config = dict(
    num_hidden_layers=12,
    hidden_size=256,
    n_experts=16,
    experts_per_token=1,
    d_expert=352,
    d_shared_expert=0,
    hidden_act='swiglu',
    moe_layers=[1, 2, 3, 4, 5, 6, 7, 8, 9, 10, 11],
    router_score='softmax',
    normalize_top_k=False,
    routed_scale=1.0,
    balance_loss=0.00253,
    balance_bias=False,
    router_z_loss=0.001,
    init_std_router=0.00979,
    lr_router=0.00221,
    vocab_size=4096,
    norm='rmsnorm',
    norm_eps=1e-06,
    tie_word_embeddings=True,
    optimizer='muon_variant',
    learning_rate=0.00727,
    beta1=0.95,
    batch_tokens=65536,
    max_seq_len=512,
    train_tokens=647300000,
    max_steps=9878,
    dataset='wikipedia_en',
)
Below are experts of layer 2 (counted from 0) of a mixture-of-experts language model. Rows are named router (the router's row for the expert), gate (a neuron's input weights, with its number), up (a neuron's input weights, with its number) and show model dimensions 0-255. Each number is 500 + 40 x the weight over its row's rms, rounded and kept within 0 to 999. Numbers have three digits each.
After each expert's rows: a language model's description of what the expert responds to. This comes from a sample of Wikipedia text that the model never trained on.

# expert 4
router:487475574495432499526477462457488449493505512402516541541484516558545461474508492566526528451486492476503509498508482555600505520487521531419573445550474459467515540514543490495502493492528477473515434509478505406503563434505527546481469501469510513449491551460483421586474444480457545490487445470488511588497497501495453555538439501531526459474496499554459479510553491472493477554565430547475459485549471468450469480449445492422456495498510532491453485485475528450481494457517457488456530501507448485535514492488460512500474469587602454520440534499468417476449476494470557493436466459512494481544519505476534497467554561522581445514557486504603508526486446521476511552409518499469497437491400528441474504509555547484459491404500503563477536470401466548496572468497501
gate0:505423474565524522486494524528512408573498468511529431531491498501545472465444522564485488510516527523452533459534538455428515471477572433495528482414492528415498490502495466512504516539448533447428552469511523531507515476404532453533533456516518537591517459462450481532511515495498505474517455517518455482547529551477387499604490529435508483514480537501494476458503555537471513420599476490545456505533492518507418554524454460547436520511524578436487468436575557501443479483518473542523481440435511492503493491508475511494557499546490488492410498512548542516482497503451494513524517503519519491544534519539528482461531535504485508460534477480516505540526505475477562552450538578409458406433500528461535462585512414520471468539550466588483529526500520496534485493433551
up0:534558572478574514462542487467533568483549455494453513455426558490503504511571472496478530478503491508599445504545507441512452488536374551461535421454512557501440526507511547530490563515463436448475485493526527515559540509530526545451481448538477551494485496511447481551550454446517454461525558431435533529526486513457488543503517474461510515510508487556505534488470484568499495461483463519547497503568479543499537485492490489472511472515532419419538507539452547524507509434548493479508438412484465459507449463503524507547507526462510462490472575545536471564463471533470430466511517495431520553493497414503502476489465541566374438454518513473425483485451526446516511468535456538571489442509542488441458466487509527488520539452390468522542450520494471451480492505555463
Full stops ending sentences and the capitalized word opening the next one, such as The, He, It, plus decimal points after numbers.

# expert 3
router:489517598461410519558539541488491481503532467450494525510496479531468406518523520533548570487490430491451454537494493516594538440500459535438598522514483426538539485466492504489552460476475458526516596501479469506472564489495502517541467471481536475457481496462499516526407507511513517485547545475510536581476484536486520463490507509545510439474453466534512444496582530440542467518506463512518507591523457512414603506442496489402453516504515491448468473459534493491459472478491518499457577475534458447517461474545463441480516501518579446518507527567546499482414499466439480455462580529548561581480515433434514471490501518489519454498531460467542497501486493541560530516540485510437478446463438542497496508542509493498489468380562483561521500446436473531519536494488491
gate0:423419530515501467526445510473508522507417473507472512510580571501533415507532480495487568509488362496493438467537498551571487453513424495463457519517459479561500472531565501529550553496527464513545544549490641442431518497556536488470472432535498436536558481486523457517615526528483521521553522435458453531496476478517518458538494528467457531483454576510513529516581537504527505544460520498466545483440497501460508515476450472532496457521561536496533584537494509506533471445523518454514542479547454527538442523488459474464532494476546574548476504495512480518458491475490512565480441496454441559510562493512488494449465496514478535436502526467546436547490456496530482494466511471556493522468542516481494506534608451518436485561481550535499435436495538501563540453508483
up0:451503480480509490507433453523490563481433474531449491477490573483494460442483496458498524456441514538472440471485547482450530504575475578542444516494502488526506474561531457506511477475534466530502498451435635505585493475532522483465551502550523459567502432476501437487515508499524509427463516552477537508447517537525525454521523558464486442483548557542443508479498535494493536541496494513531598472499482534496486510573488522522484493527560442624525530544472522470514463562539502474550504471574526455510493576450483526527534513398499494483517509463470456504478531515432540466481453499453505506482565441400500435534504494536496482412501492522583463524471426514555416550527487428579471562434519510537465500508518556467471452458501445508533451481533533466488512445473547
Bare space tokens before a number, usually dates after month names or "of", and cells in pipe-delimited tables, as in "May 2004".

# expert 11
router:470450534560474509507491490513459410501505482459521508517515541437482454519460515504488496469472533401409464457537493609588555488562516504485519474499432441520506520416533511445484537453488441485509559498486443448442509490441520494524496561615510455439543474501488490518494467548444487541560454434484533498459496537454525518487520554534592528450502502494504517524534511507489488518571502505489458526469483506456506505426541507526491469596524475515457435487524564541551461485444542564445510553543537469465465544532445460551496439562519466554454500565508493493495462488517558560466531475458514507460552481450459464464523518517512490551522518424487483543516517490442524558495522485493620447479426583496455480492502553455496442428476501535533525417460496479533482537526506
gate0:511452455459594411525598506457448556455509522450515494546397475523536485468459504472532464465504557554498529487521455429452444424473561501462506457505495596490550531460445512501433564535493507541523451494438419540518483489587508514518469483523432443414524496494487498466433548530570440489514449549512519511487479457535555587512474503541413504459466517511530476498477413449535489521507513494446629502467510475520589497519441472537496468533483536458460503501481535489451508497445506469513495496460516545464533497511478484448498501584448465519536515474488457541534460497432512487536529528493480467506469498493433474520554520519552472457494521445525544513548492438559486517467579550470449459558482411544432536490495457519484487559498456469488515518528476471522509517461511
up0:478590414562443523512455512544442459543529496461565521540505504530464466457469451543488531516480529585540584487515513485495450467443496501442520517567473450515476484511548488485558538461532502517492486545580469377449548429463551445452431458469438549440531490523411482467471483523497514490544504465478475503502467445470540524563524498500465424520530480456498547566516534498542544497451530522562470538482488496498509530510559505454536583486537500534449494542499541541494510535530468510493513473404549473533517507556453509532577537490437536540487435457542484457451519540494479523494511507482467476505479542505425404495472531540436469538477509577461556465479465462524557525442460495501544458508545494445506523446491428533555521498453408508482548552535462464537548476529544
Mid-word vowel-consonant pieces following an initial consonant, such as -ast, -el, -ight, -orn, as in half-mast, Novelist, Knight.

# expert 0
router:532530533485487484568522473476511464510500497460485500509487536531535413501546519518491510558496474422445509492527540547492555451558465516524530390505456453531498524481492449452556484466529483414526530533463595459554522545507502522507461488536482494486484475395501478432500460476542600530520453478477528549389524484474485510528475534534519414457459519501510507507533542484481456442545406454478530489539555415499517468489474500474458483487452532487471523556525610480453453544496565566529607502512466490527528498533490425450486437513548487507483512555545512486356558463439490525508528547528528453526547476486491521535558500521519467517469508477495520513494478459553539511421474488473586423473448494481485534534546469455489505446497488520489486498504491583484554504581517
gate0:512507469537533469471482477573488501437542488541493532461486497542527473550585561493483441500487506525531524522480538504466522477591494500529486509471452495489517535469471521528510442558557473503452394523450533513481492487493509473461546460565448501453502440565471424472444516516423503502489522517463516441500458455512546473503464505510441528571462523532517564458484556535491454552531436504499437499522487547495518415482572474559481479546486431532467481468507504454488484539577568578434551579545514477455467524473605500521441538528511513523560545396428467496485535454512480496523476548511532467499566509492504451503505505473481435544442542441510566527498443467458540534580515442601458567485400547475546492537501508483478412473541527522523505514441500485481528508463489
up0:472553598519424499498537576530494478500431429463477511480610507500553558467391416484488450477468512532462503509495493473500502512514524475576506556505506500513509462441535543512455519565531502562573567493505553547500534483472502515516525512436511553478468475396507566567545461533570539455514463511508454534488600539473522504518538502474491508487477480441490477529470500499510509425467489454526559496557471516516465542514477511512520491477508508441472487452543529540547519491505337481549428451513497551515483494512418501472524433418516508472476543554537536417491527493509500560459511524497435516474487467523548502507552463485478545499522533545508429499497537487480509441525552542443481505423583511521561504455527518477487573460483474477481511407503472432482454499508521
Short consonant or vowel pieces inside names and words, often foreign names, such as g in Eóghain, y in BeatBuddy, f in Of.

# expert 6
router:517453534536448475508516506455492416494500518445540515504492478567506486459523548533576566476499492475496498564507516527608538465583515482431598474511483398504553537453529496483564498471468438448547485476509450507453491446499519491491517513519472445471543542449540475496496477504533517520562474442468504490443467555432529502516442505574543490440406476485488434488534512430560406513499550516478495471490490505486520527477478536452449486559506534486462524521525494439440492465517511466516563520530513419486581494508499403545556503540516467513450520515589454482500480398512484538461535499548497543554509481503494488486534555513528441526494487514594522520446501518496561522453425468469509438459422555468535534517506483499448535445473542573507483490466394482464494472560488
gate1:522508488513507501479449501525517455461508566454545418528479460477475505472586502472498492516554539545519578556512508549503506536571502492525492547530527459535428559531507510561422507505438510507565475600466485468549536478522510505525528478519491501419475511467485485420472513510544525523537531456538447495498455525538536500545551521530539519515514451452577523473504562458540403519465446531544514493485548530445454534475515460403505493439491509565475618452542566554503535467454475559479561448503516502544541453474563508455535442505541496480520461504482509576559524456439570484520431515514497562524550462550592456522484433497591569547554467528530548438479558501460439518546429500458497513560537509479492517528547516508520497501494534520515493428489508472505456470473539
up1:469518506499484479474528510536384500483539548569493545488482496489509496478483529506560462509465581467572486493428575484488508536502533458547543466545459583494516383530492580501528549487516452485481517507520475465545500459462445533483469515543513550507469513448438447519487518460452531466501483502438519460508579453457502468488448485442496460528521523497420500505445493527463577462551517473521506460464522510511483477422486502585551413561532496510519414524500495419534417505498483467569481552560474510452501501570452498499560501442502486522503446532496505427531525540547479500491574495498477446517508507533469448417497503519444483462510494454474486575536469463533529576428633460539492469459485513484477515474438493489466516535468462508500532558443504566478485532550404
Digit chunks in years, dates, coordinates and table statistics, such as 19 and 20 beginning years, 70 in coordinates, 4 in score tables.

# expert 14
router:455537609553455532539433516446458491484502543486497526506474451539515518512558549548467572513497520443440528527509478577506548555475485564493590528499475465501572524416563544412567494442526481461499533449439556494432500442531504497515490501544511472456513554516454465481469493494522519542531510491484517540470449536456533551495450531536531392511462516472464449536522506488529438448543531468512477508567503444425467519516435488472451501507459442468446500517527535492461545432534527476446577483547411397453463496493472436493472480543547481563514549479558397520493517451482544480473505506509489478469592528426517509467466542487572427515516532478542502505440503514531520491468493531472477469496465492490573538553501478524495474452513444516434498454454500548453520522493473
gate1:533567450539570526546551489508469491422465484486466539484561480539541508463579487419464515501514614462467545515560492492515458488538476507563527508478541536473508453450524494492501439488462527482499490503507486492590494511502560568509480556547539468525490429519524501415479473536432455477447533468521488548462500538532458497518478533481502444514517504514588515529570513443629503484510451482509509455553532536495612560563489461501498416440525499494481509468475543514483494489494455499436550504468477568549559500493571494504547504552503483463541505505584484521557534561550437537493472434513530520573476477499506529471475527475451522547513508435498515508476483488481488566500487446500534564471462597547520563518447543510508510529421495504448438454468497552417532505414510
up1:471455492536493470479465513481552515512551476454474491604472532509419514483450539536517470454473457540494420495495491437512529503425572521455495484563447470484435532515517501483524564455497447553522503490485511547470501484463452502488539466543485521459459564444474501509518551393566475472585480545515538545520511490438518506565494494447542524493521498443486571520501445546414547517478592541513480478425491481472478492435522522496508568559535496475503496511478437530511556489461497500532439449548503497510420490464460550523521494549395517517467490466512483508414482504510593469535512555477447464468550478537455494512520414547498552493467435490476495557548496497594447489515507497475472516527442481457427542429544447562507447524491475508516548547506473464537373517491507
Pipes in tables, colons after infobox field names, semicolons and line breaks in lists, such as Short name:, Authority:, Species:.

# expert 9
router:551536528491509513494569533435540446538473484476529521495497485563507387452556582564519534510465529469466499483483532514523560488491463558414571492548517458531535527497479486444524474461436487470537542464454476512504528491473481521496530450559516474465474532536505505591430480517492506485553433499478497537444524521468478519519464583533544500503487511484481495503578522523530486542517431524471485548538482422437507470473449478500468508524465445450503529493565517523484481411525540453417593499527486434526509506523476483558528429531581438558456550579503485478480490464500505502479503516556499504549492518404440461481475548496522410558600484494522521495462562514540531549414511488435544473492475506516518510522531528451481474459526457605525462443391483518458508459501457
gate0:513506507478524480506542508441564540581528516508458486521503438475476523403508451521465541525556523440465507519518511506528447531529536559511457489420502545411515566517608508514478439504506517462475495507552566449471502517504514478546579512492472479436457450493488576474540592492474513487419448468503511537523499473516504509542477486503541537562555578567506465564457492512520542475540545511456500486495506520494445431476468488453543555541482380415511419513560582488562505567430550516513540558485496475454470532537533420461530540539469482483510514435517496551471563515438565546483517558543505501498514527528554457497480498418487490489560514465496493504501542470489502493528437523516468456504584550549545489467513478507444558521514484430546414473511469479482542526544500
up0:497532493470424532520473475448525509524476546488466482577475511387453455459579472516445559504531511471454501520489443490530474452488520578506467493501552541430508559505567473380492462468560447498449485477576559477493526590521492504494515480442409456454539494513456490545492582543528537546516496521498551578466440437497499470490561537546529497479542484441565567495506458514498441431543534517573539536523503528516543442500491425477527505570497517542495517473558496455538547485531504514483536557487473584450517481480515502496508486515418488496475446549534508585412497520445522526534508491432443483515557505463506498547503527459458484553514528498507476493508528495530517429547432550545460412495474471536476545501434536538474489436485499499563527463498446497448555472498486
Single capital-letter pieces starting a capitalized word or name, often after the, a or of, as in G(ain), P(acker), R(io).

# expert 1
router:481447565456544584456479494499457525503556513448547459546499494543489475465545533512525525487498473521490530478494533521529535509529482515458587492553524476515536497529584464482512457508414507499587556465439590475561577450501548493510451450549534449501528589484525474496493487495554562535523443474507549552494535549505560532576471549556549509439510495475521486508575523474486513540498463578509488579433485464458619511477532553493449506523436450446505479506547545512506477458487488522480504525479444485490543467535507481487561498545533445540450616516518498470438520493424503450505523561465455500486490461498504440536485573480510513588563485473493495489465522442507539526390475494447548451507481496500513458509514521500426459518502497518481577512437473514433480448550438
gate0:496554501571506488529464445551466581446517511454488594426500541492499484473528512413503553464474440513542498515479510507530497435546429487442552505408540500518485482568454476511550468488515622588411513506544478516492535425461484461398552501509522505489584536487494449464449471490521502498509463568490494489476513486534485433526511465518458544474461525473531546509509495534546536542502430524511478489534499504556503543413422527453503536553468460462546431528484428486492558538506455561482501543471492444555498507519501457504519563446507551504446490584486527459489536490503504490536481570510469546551501464472498565479497487465495507508448520458499587461428497512576510513532517475513494478423444494571504466510507565571513577485490505490532504562527583531542494469489442
up0:546504469512555453493554527484473468457463511530577542515518512459565454579520450485470525417534501495466568451516536505494477506491508473482457474508470488528497581459483482536458402462564537497404488453468476561518563475515485499489542472475487500475392528518536499487479446438474519520515451485447560480574521477495514534549470481488560484483472485489476550530510444508541499491507426446565522561433464543492479508367499572510498493587516533487561448512445504517502512495438496529421558535447560426538491553509482488560531471499470523567491559483506555538568573588538533500516487514490477469490466522545539444491445481454501548555445448503461535553457511578494498482523552535507502534473442513457491449513530500543444472469529516490511496539414556482575476464502548
Function words opening a noun phrase, mostly the, of, a, in, for, with, his, their, as in "trace of" or "sit around the".

# expert 10
router:500481534493485503538553488466474393493536471465545489568433504478509444493482510569581556510443572452476490579546522522518553518526462515512598474501481463576558552494562485468480512564502464514486499509514584412491513458451517530482491446551474435486516532426506503490463485469487526512606468474500527502497494531414535604483431570565503486486500520543461487549511516508513476462489517474500512488471514486496482524486440493479493414572377536416514490476558544446525502487542504545490516503464469484572502487497504505485518434532540481504496556555550465486515406351517519533444473500523508558515515543537478426531446555490531468512498484498555487493485552466512516550451494507446510504496485492499489572495571533483477441477405516511486474487458483497514550518495452
gate1:502540520481414528484483477549523479553496461478481517471574490508524471496494474567516423526550464489500520527502573536454545533553534523601511479579513476652438493492577486517476469500479407510438502541518591478464469469473539517468483526527371466484456507507524552459476494517465491423501450437488470505603529557476540485477469524455534521499488506532565532481496470435464538518549556500472465497548423491543506492543560506520528517509547456583478480470531520545525447396515488499477551500562491536491541581490511557516498462502486528446482504463463560502456458468471516483457519466433526464573518482475517452529579547559478538500528496456503498477487558510444503532462476543513456514462484481485535518587479486453530545465520436495527481475505453521516479422446456
up1:492537488519494557481523431442519489514472449484480425522514522435527509560533465556497468512545478488485517507458516503478501503600429535479471448520514504448470529498500462494501445479546474522421465552505562483473552449432429555564512547546508468544515528495500499457453534507481573529463470464532491531515500461459492544521463503535499546442498480512497439580520470453496440458569553420491479428574517381500509554546495497495511538472527513482542527566555469466525457427503537490522437531572502573415562545509513530490574435503544478490518466501515473591470494517493511471466501395443451485521533435502464516508509528497438493439485577424535438535469516405409498510481524494587527501521479517470511549542532504495496569518547511471552525428508485495500553488497480
Opening quotation marks and capital letters beginning words, headings or acronyms after line breaks, such as "Addressed, AFC, FIVB, Location.

# expert 15
router:502371511584489482522502470482432491524555454474532495507526457529524413455516501557480525569460509523428559510539503568487485484541469509473507479518500439500492433488512577531504460425450420574576498478519518456525516475447493497524518463516455484431534577531502500434546448495501520542530480446454533562454496519464488487568494521524528437432466454480444482552524535490494496555506598507499439506472482500471548591450517496539461507497464569482473423539532512460542511485552474502536489503521433459543536438493436452516542476523517428503479463589494523508405536476475538498514481485513472556560496470456513508470504535523546528453494556449532494534474529452545574502448444498473485476424458538475563533518522545484482516521467546496536503408529408547483488558508500
gate0:566522536371517497512529512492508455536490530473585496428520545498464486499445541518527450472532538508552492503485493519499531456462491513513572542475508535485488562468488469524558476518521425556540424559518505535533413539566506497457502428533521552437522505445433448524508505581506490513545524499527473441483549468622537532570458516490543524477466468532511578456494570530509529445479476513441440530515466529519499453488502460565542504498508530515475545483544520489551514459566442505581440532521490533498537484544462490495479487414552513490486492542482491491520482527494440451479511480593416539514433454466571507447427531514559549515468472437516548520540425513538509557567540514571567451540445445463505479477540506528509482487542478462533563430522475492536480509493478
up0:465463570590485501526528477549529498535534460510545485578472533500424525460524429599520527509497496457519449555513578468417448514516524505515457438563530467505411499510490489560472493573493545547500451458508515468487525518448510487510498513473440478502514550509490494515518580493473496478499468516496498565471522505493479505432495465477494542490513488437470447537448472463519557598448537503532583479528595493471530565526470466458448430487527454573527524456508519473477487464419551495525511455507494488522514525563418548536572502508491484596443466488486383464451496500504451420487468555518576538459531560436468557476535518546562412534553453477482480484486472466538522492518522518469503482459524571485487498530491487461495531558452524473524458507540503429492498417472487
Verb endings such as -ed, -ated, -ired, -ued, often after a stem piece, as in retreated, rescued, Required.

# expert 12
router:461532565431472570502469528465479481506488485498509403536521378523515507570530511495524530487492494507518540516476504584545551426506483517435522453525465458466531463576514563480533508472499449466549500521473476472475533459475578495498486484572542491513506543519577484527496480514482571471480405446458491497441488498508452530531486485534576455499518499527516452510553556544524494508545493484528491449539538469453526507465461439498462520580434428464453483465539574503426493487484536511457630482477429474488438549541438438545518412532520495556538550555509451523507507466483533536470509489529487477540517474476530445477507499497513500554571537521506499495527525510583509490499462481466540492508511503508526578557482461506523426442505542548534479502444480599475586509608475
gate1:533539513554486494531459495466459473491529467489432514483522492531536486485493566471462454417502515513521511503462446419493518503471520505506526480456510529507575492506598509552498524535533524438503416528502531606496514515524514479508554541533458556550544506602467508547524486529516541493450555527558502436486489525514460497480509514509547465544524490512456528478541516493505468488462472483466471507477524459416526507480503450492506528404489412431560372439511510526551479496531484520530460517531481504530528482443520523467528542554550570485504530545471471559545497486421455514477480492514470450501530519447515567587508490390496554440506492495532578467510547466469576460502470461473571505458548499537486533561522458585543531501441544391525513542443441472464451463414522
up1:461403493520489536429463408451461529477498525446435476402501484477475462528511493489441527456532430549538492520498537451587491427426513531539470437568502458505510509542503506493494548465559480486555480554474507467490472494453463526489503523484476434524467519461495460552438504522544471491514571472564491418471467471504496459474485527512481539549523415538518604548560501508458453443504524518546446427484441484453442504492439495420426490519514487527487481476504439483541494522510536522562398531457424536540451430498516511450515451542530581476489529511484495471560471503580506486505510528600498464561535479541459503499458513431474515516467560469507527552517487434493556511508561527457516430409520524494495492540511565476493484481503470512506483551493463442531499433494529
Commas, plural s, en dashes in ranges and to, ending a phrase before and, the, which, as in dinosaurs, 1942–1943.

# expert 2
router:488406482449431473448502481539415422551550442489550514543525485515501457497496507575548492456503553495410551505498502522502560474525499538453471510538479479603526465486494495514600479461494435463520545475422477476522560525535522528500518518497492492456555468513512460473457488482529518518472426506475505537463474499434527493524513524511577480513484515479535468499556526430519418545555454537442466524516520425403491538473515563453455499531481499431496496498601540491449474485563518527476543515533525446516538486583531529478554487544534389501481515506578440465496437477415536479431567521493462495551522525542468463412486512545533496580542509479536509520459531447523529557426540491452494472500485521452518530566542480502479477508473465578542529461464466498533520521517466
gate0:487501555491481532468476470487511522425527583472501463476541499520475493540555510456448524517506515467440487511507515550530500446515444463510471496545567506503538519474535505427433440481478471443616460543444569529520573491475465442431493509471490490515517442479459441547549518511494505468447468515575517493483504513469526446512511505543554452481508515476528487555443519486456502423442544514598498407528493496504465536508472466571525484475562567482480571504502528501516477511484524483453520580510487525580503486496568500450460561507553548590547501469472563515471570432465452529552480519415542538514562506459538502558423491487528515562517526542444448494483562546540501519567509522529495599497578535565486501499533571457520516486515478576512509516484438467489426524439512
up0:526489447520476526465504552490570523553440473493509544548504485501504382441490525422506400542455541504481486417423506462500516558412522602501554481516502492535488414519475542485510510549545525491484524464484506479498481517540485454521486490425515471479459532463585520488485477467544475530523457520491488569436482506434558515473522408490451512486474525445560477516415496515508488530478498527519562497552521478575493469522513548448450484501514458537533499477459444528472487527557459488472505451550481504433499519422475514429480455478512481466489541512501500508538471566585585482432451465499516555464486438494501573448555527439498458453521504459514515553607502475432472451488455434505437412512455528533527545471500519540510490481549541486531489517453554458496483515586511
Frequent nouns and adjectives right after the, a or a possessive, such as season, team, film, year, time, new, second.

# expert 7
router:466457475481464487473522473512420436522571403479535478528528439502537512476522573516499519516478552462512517501498533558546484485511449507442545449523512458534537453519539488423488484503478525486518528506455530516437558481512528507502471462507503428468548544503571420557504501448466624541467460425433529524481469494481575531493464504516507443456488492519488474550490516469457466470523430509422497537486541459469481531429557498504460466487456443460434457456590516482522456448459473474443530531549480457572522496479483432479541452552576494489422515540563445489509479515457497445447478493473513476492544499411471514489573521585531443516562556485597510544482573454463537558485482453451466483520479549468451498558526572499454473496459503554496544515449498540500537492529504
gate0:507586478520510559495539508488489485520519559485553480497494451470519495500639522563479440412464483527459516505558533494447516490574502446543555482499571538438486491519481504389496490477465461578501578497482477509559588504486466562488512549527514547605498449551457492489575463492478508457588522561449533535508510503549535426603537502508491527577585463524549558464475472419518500568528470520466455499451512472421442463475554507463561498526556503508544483464526462537502506487523563509558504502522535555477523541431503494509518471418481537542522545448511513525427529488448497550481501474490439403507534526502439522469541532532525470467452538480518460503512447522465507470539512516519513493523489519525506495532453522457538529456533519538488543523437481452463519541494459
up0:510481491461556577490480528554508522521597576455492433493527525484492523547509589503502524486475523439537617538496487559509531467459480551466446431479504518426468497516501537522512531495469477475595523515493522534549512544479445530408538566469505457438477429515445517480557486473561417488516509498516544500570532478499489588519471550594505465480590481520487511495470442559551489472527510538516490535495517480478464481453532509549506512465504478522537505543446542509551456536483467526417486474490509495539470457502458455543510399444452490470534484498511475501493487527469492572382554562471489443511538507497506567547496556515536456530464428494489489530468474498513548536505587512470507526539487493496465568553397432514502480485544525528481479433505474519427579511472474
Auxiliaries, pronouns and clause connectives in running prose, such as was, is, that, he, also, although, instead.

# expert 5
router:463481559460440586551523494481514500503504498478496448493480426568531489506504535476482503447549479447463487525549440532501497504509441503541570582527451446501519487470649497534490472536521535493468506478473588506543519437465519508493526469513509538502495459492538450565465492482553543544465472517415520523481445563484463478444490517519505451506501511459428476462543562494496436581491448471433526562471454485453537497436530471500476481524494525457514518523521467496449538396494605484525589527512525475541488511498466488588493508513524477499440478605551428501478465472477488549490555460513486496482544546414472470453451478566490481599489508481533489491463467481556490533565481525487542486474575504448549537533460543452477504459482538536505544454478481480507508508592413
gate0:539488471505507524547450513506537508460479502495480540422478512506553487560431494495586402540501538500457514500453459407554493468528466534512492400562480477478477535499496447513463468514484532543533471537540564496509545519461536532506511546572567540494530443440453499475404549496519477435522533466517467492480507434465467522498394438492515500537533493514595491402525517570488397517546492567486496497492478491436451460533513556522484453506521520478495505504595513532510496534433454526505509502551499556475499538483521463514478501528558476504497550509445514481535502426469507421538506510495437541502547470516442511524453482512448543557435485535502503425467535469486542506379491477518545489574456493437497539571469482454513494581486538446538502553495451529489488524589461
up0:453517467524499501509539553560462526517531477591540536474530531445513494458487600525494471438491467447455575484526512505543526553547536431520468497528531489515548527533502479509523545527518625483544475535529578583498539401532475488544523479484528493482553422528493512465425474557480542492528509547473509485557479519587540619425459452541544586498500593592541514501492525537494426490543426530446558431497513529500447517486541473482489440534530512496440550503507571469507505493515468458453487544494507582484517521435470456522445498546522502529478508531478483457543424418483502499500494535484419460456443523519510506501465532574511422492435435542491526514448485494456568512526497495504561486490477521532495514512513512506508528491471479455537487459501456574483497464487533
Word-final pieces ending a name or word, such as -ing, -a, -an, -h, -o, as in Pershing, washing, Nonpartisan, Buddhist.

# expert 8
router:470501534531504507528456495519392488579502441526557523529511444533516506517530568525491519493463516469512521582582555486520530457492486537485502468530419457503444511473536488525516450545472521417464504471456493478467516465510513484512467531555420481465499516551484469538493524488585483497563507501497520608505472577476459507504536471536510526493473433518458460510471526462492527522488420455476414537489546483469626539408431582485459477525481549494497454455553578496509507461514514519473529506479501551511550497510585451490571470517489466540509555407537508480461483483500588462537504538479432539578526514467451484443496502524517448478519512473527582457437492437561571531498484457470511488506471508463485529486541488482467495491411502517537493420454495539479601531543446
gate0:566454542522480455537536431519458391567488545438512494509448523567560441449486483426615576550464482490483523486518538512465439500510508496563489511483507546514449462512528499518494446434537502411493560482496451533479518519491476451521499500478491522523566472505435531479537489497566468479496558527478489491501479469459518588515488507471514460495494505490543482440492553563459467466500490526517555508461486563464498548505479448552578464538538492553456500538431495546549461608524430551527425571543489505542478490521493481489572480444538486454517497494516516476494540484517406485476384539521496556544511502487443473487521458480452538479485495522423437444457451498575490493562521491448486517487495499521507461593513493488511468461479489440562494471451465546533485425551574
up0:480527515508484516524471511497523538516472435470469529561520517452558454476524486439574526551490430496517468439586503462560570541487491457520566545479470500471516498450459477513499495522470443460486529502490517458499480504505462446471517465501511542486545500499551551432508505519522567519531496458407569439539558541462549478503424441452555490539477490560500454479551453510466480393520532462504520482488522476462554487520519525550562561471519585502525531559492503510518476602562527584507551478450618531499466488487514491547538493485475469558528530516474490494421458506415463490539497608523469492476524460573452452482510488505466455504427512539545513450515428408517489526499553568452449519562530469498504449482508514524509486493432411484521520505416478497466466434512518
Word-internal or final pieces of names and learned words, such as ic in Doric, is in Boris, or in Predecessor, ious.

# expert 13
router:483522537532476548520553480474488477479490553401460404468541383467528475486470559471489579497436493482528513551552527502547563574551471536506515514525453447550523497518529490457502460458524486510503472501483457423444464472488523432466494507526552509482489521461504492581479464483532580457464466475470496521472467546460522482535509587465486500438576487520493482483562595447501453477600525520497469506538558486439557539480447495508490481518544532526441501472574548452452513451570456492418511474468469473515487478512458463535553527496526442534542552555518468480445509460457491443471569526502453465494514420513463519499546513514490468551587456533527535548449537579478546554479459539491556471477511559493524496473463525451508417496477486544471470410502471565476490556497472
gate0:459485462518463468504557575506549487471538509554528482466494494549470446498532563563460499506499552521495469486574540445442481514487640574560511518495602525510500548498514496586485426493499537470504506476465478485513463536440473481543506508506474529540531530506497496508471479507501495435545497488488511552486439449477493408519477540446516534483433487490581603493509478454457508548587502482483591459507497553513507536431461521430506529508532516486540480466511482530486459492414482524518455472513459540478573467505599514430491504525577458490447518508580462565466459532514468509490445514494473533454448494497529592457504533566493503548505497523568469543440569510459411576515547497447475513521440478513510549428482498485521536554465422504514502471502526445446472480464528
up0:503526478494525476546515471474500536507514529524477488488503502494502511502527476453543487540477516521454496567540461552481512474513522482475465519455534582482479501532454441468478491477545506556438517514470481499495608532539482489480579484473467511528499528503531481465488555521464494517504482489534514456414444438478481529490486590515533517489539456550508411495488445466613560515489486458507508520525566454511468477464537497608411429438477483567462493522481557454572513592501515523444540520551470535533501516526514558549523532497555528520515495478481530383531497371498566504485562497461557537504484496504428504509504514529449493471494508476449432439551425495500611430546451547482473555430555543537532486490487491547528490464587553446470576532503493501579527469512531
Word-ending pieces like -er, -ers, -ists, -ians, -ities, -n, as in Federer, minelayer, chambers, isn't.